Below are experts of layer 3 (counted from 0) of a mixture-of-experts language model. Rows are named router (the router's row for the expert) and show model dimensions 336-447. Each number is 128 + 24 x the weight over its row's rms, rounded and kept within 0 to 255.
Before each expert's rows: "gets" lists some tokens that make up at least twice as much of what it gets as of all text. This comes from a sample of Wikipedia text that the model never trained on. Tokens count by the router's weight.

# expert 4
gets: " (", "0", "7", "3", "5", "6"
router [122 111 140 120 146 121 101 123  91 124 123 138 129 172 127 107  63 122 165 185 135 150 145 121 112 151 136 112 144 171 117  94 159 137 114 120  95 107 120 126 130 176 130 111 119 112 146 101 117  98 121 179 142 100 145 129 150 164 144  99 113 140  80 118 125 116  98  91  90 116 150 107 102 119 108 109 129 122 122 136 112 132  87 104 108 135 186 106 148 130 151 126 129 103 157  61  65 165 106 125  95 109 123 155 132 165 163 132 117 134 128 129]

# expert 7
gets: " of", " and", " in", " to", " for", ","
router [126 105 110 130 119 147 126 106  93 103 125 114 150 119  92 162 149 151 160 151  37 129 130 150 157 150 108 150 120 169 115 143 133 109 132 133 148 133 116  95 141 140 130 119 120 153 114 128 123 115 107 141 121 134  74 108 186  95 110 125 116  97 102 103 115 149 132 105 126 157 141 123 128 142  96 138 143  98 131 113 116 146 132 102 107 133 162 117 111 165 123 124 131 140 145 169 140  71 138  82 129  63 146 117 111 162 149 123 114 145 141 136]

# expert 10
gets: "\n", " |", " as", " that", " which", ")"
router [126 178 146 152 150 111 146 165 102 151 150 177 140 142 117 105 157 147 145 134 123 118 132 126 104 165 168 126 122  99 148 146 113  96 129 163 160 147 134 110 127 116 134 116 124 180 182 112 145 129 145 132 141 141 107 131 115 119  92 105 151 141 132 132 154 161 151 111 153 116 119 143  95 169 153 151 114 127 139 135 130 119 156 140 155 133 119 133 140 126 103 138  94  99 129 126  82  98 134 134 126 144 103 142 128 157 118 109 157 119 136 145]

# expert 1
gets: ".", "0", " ", "9", "5", "8"
router [137 128 119 106 185 130 117 123 136 158 138 136 110 145 151 123 121 142 156 145 118 131 123 164 138 100 157 126 185 116 160 108 163 138 124 130  98 101 108 146 145 149 138 121 188 130 133 121 173 151  81 103 123 116 110 114 130 138 126 180 155 181 135 138 138 112 128 129 164 118 121 121 117 155 122 117 142 143 126 114 144  80  96 133 196 130 171 136  93 119 123 116 114 115  81 114 106 130 136 160 106  94 152 168 121  98 151  97 121 103 125 151]

# expert 9
gets: "\n", "-", ":", "–", "==", " =="
router [137 110 112 143 122 127 118 117 156  80 145 127 167 130 156 118 132 115 118 104 114 133 131 120 124 146 131 113 121 149 108 131 106 150 122  59 188 141 120 158 112 131 159 165  96  96 113 165  95 124 142 132 127 151 117 170  80 146 152  98 118 128 111 123 124 130 116 144 110  75 141 123 149  77  99  97  90 112 104 142 121 162 111 147 126 119 128  88 123 127 111 123 109 103 111 125 119 167 111 104 144 164 108 143 125 153 135 145 119 131 103  64]

# expert 3
gets: ",", " was", " is", " were", " are", " team"
router [110 131 128 117  83 131 117 119 121 113  99 120 134 135 112 153 135 164 105 158 147 120 122  95 153 104 151  88 108  93 178 120 124 106  99 147 148 140 133 149  88 120 122 118 102 177 130 121 108 160  98 124 149 135 148 107 174 118  98 142 110 116 149  85 162 110 134 167  99 172 118 142 127 132 116 102 124 150 135 123 165 125 150  96 120 117 117 109 112  96 124 142 141 187 137 102 130 149 152 134 162 159 196 118 111 145 126 101 150 122  93 153]

# expert 8
gets: "1", "2", "ing", "ed", "s", "es"
router [122  91 133 106 150 133 134 148 123 121  91 114 110 126 145 142 135 161 119 127 154 110 122 124 117 142  86  84 131  92 108 111 119 143 184 132 130 134 111 147 121 105 149 117 149 119 121 164 161 159 109 118 129 107 136 122 151 124 137 168  95 112 137 117 120 171 134 124 165 147 128 134 125 147  80 109 147  95 151 127 129 126 175  97 156 140 142 153 151 101 154 115 120 154 129 119 102 114 133 160 118 130 120 100 163  99 112 157  90 144 115 155]

# expert 2
gets: ".", "|", " |", " \"", " he", " He"
router [145 153 162 128 128 149 109 150 152 151 124 126 139 124 112  99 130 129 155 107  91 122 122 130  76 110 159 166 124 114 160 137 143 163 126 102 119  84  93  91 133 152 150 120 119 133 142 129 128  85 130 103 156 164 146 120 176 135 154  94 110 112 159 148 115 152 121 121 143 133 122 148 143 141 141 133 122 108 104 117 151 137 101 148 134 126 103 133 155 163 144 139 140  87 146 162 124 156 103 114 136 108 209 197 125 120 161 130 137  62  92 153]

# expert 6
gets: " the", " a", " The", "s", " his", "The"
router [154 146 127 145  94 109  98 105 147 115 102 132  97 101 111 178 147 116 106 109 128 136 115  99 158 112 114 126 103  96 142 125 119 121 136 163  97 143 101  95 128 131  77 130 115 105 154  44 127 132 135 103  90 110 183 159 127 119 143 154 109 116  77 147 120 103 117 106 116 163 116 144 137 136 163 168 121 153 118 129 122 158 145 169  98 102 131 158  99 154 152 117 139 185 106 104 157 138 108 128 100 168 149 128 123 110 123 147 135  87 124 138]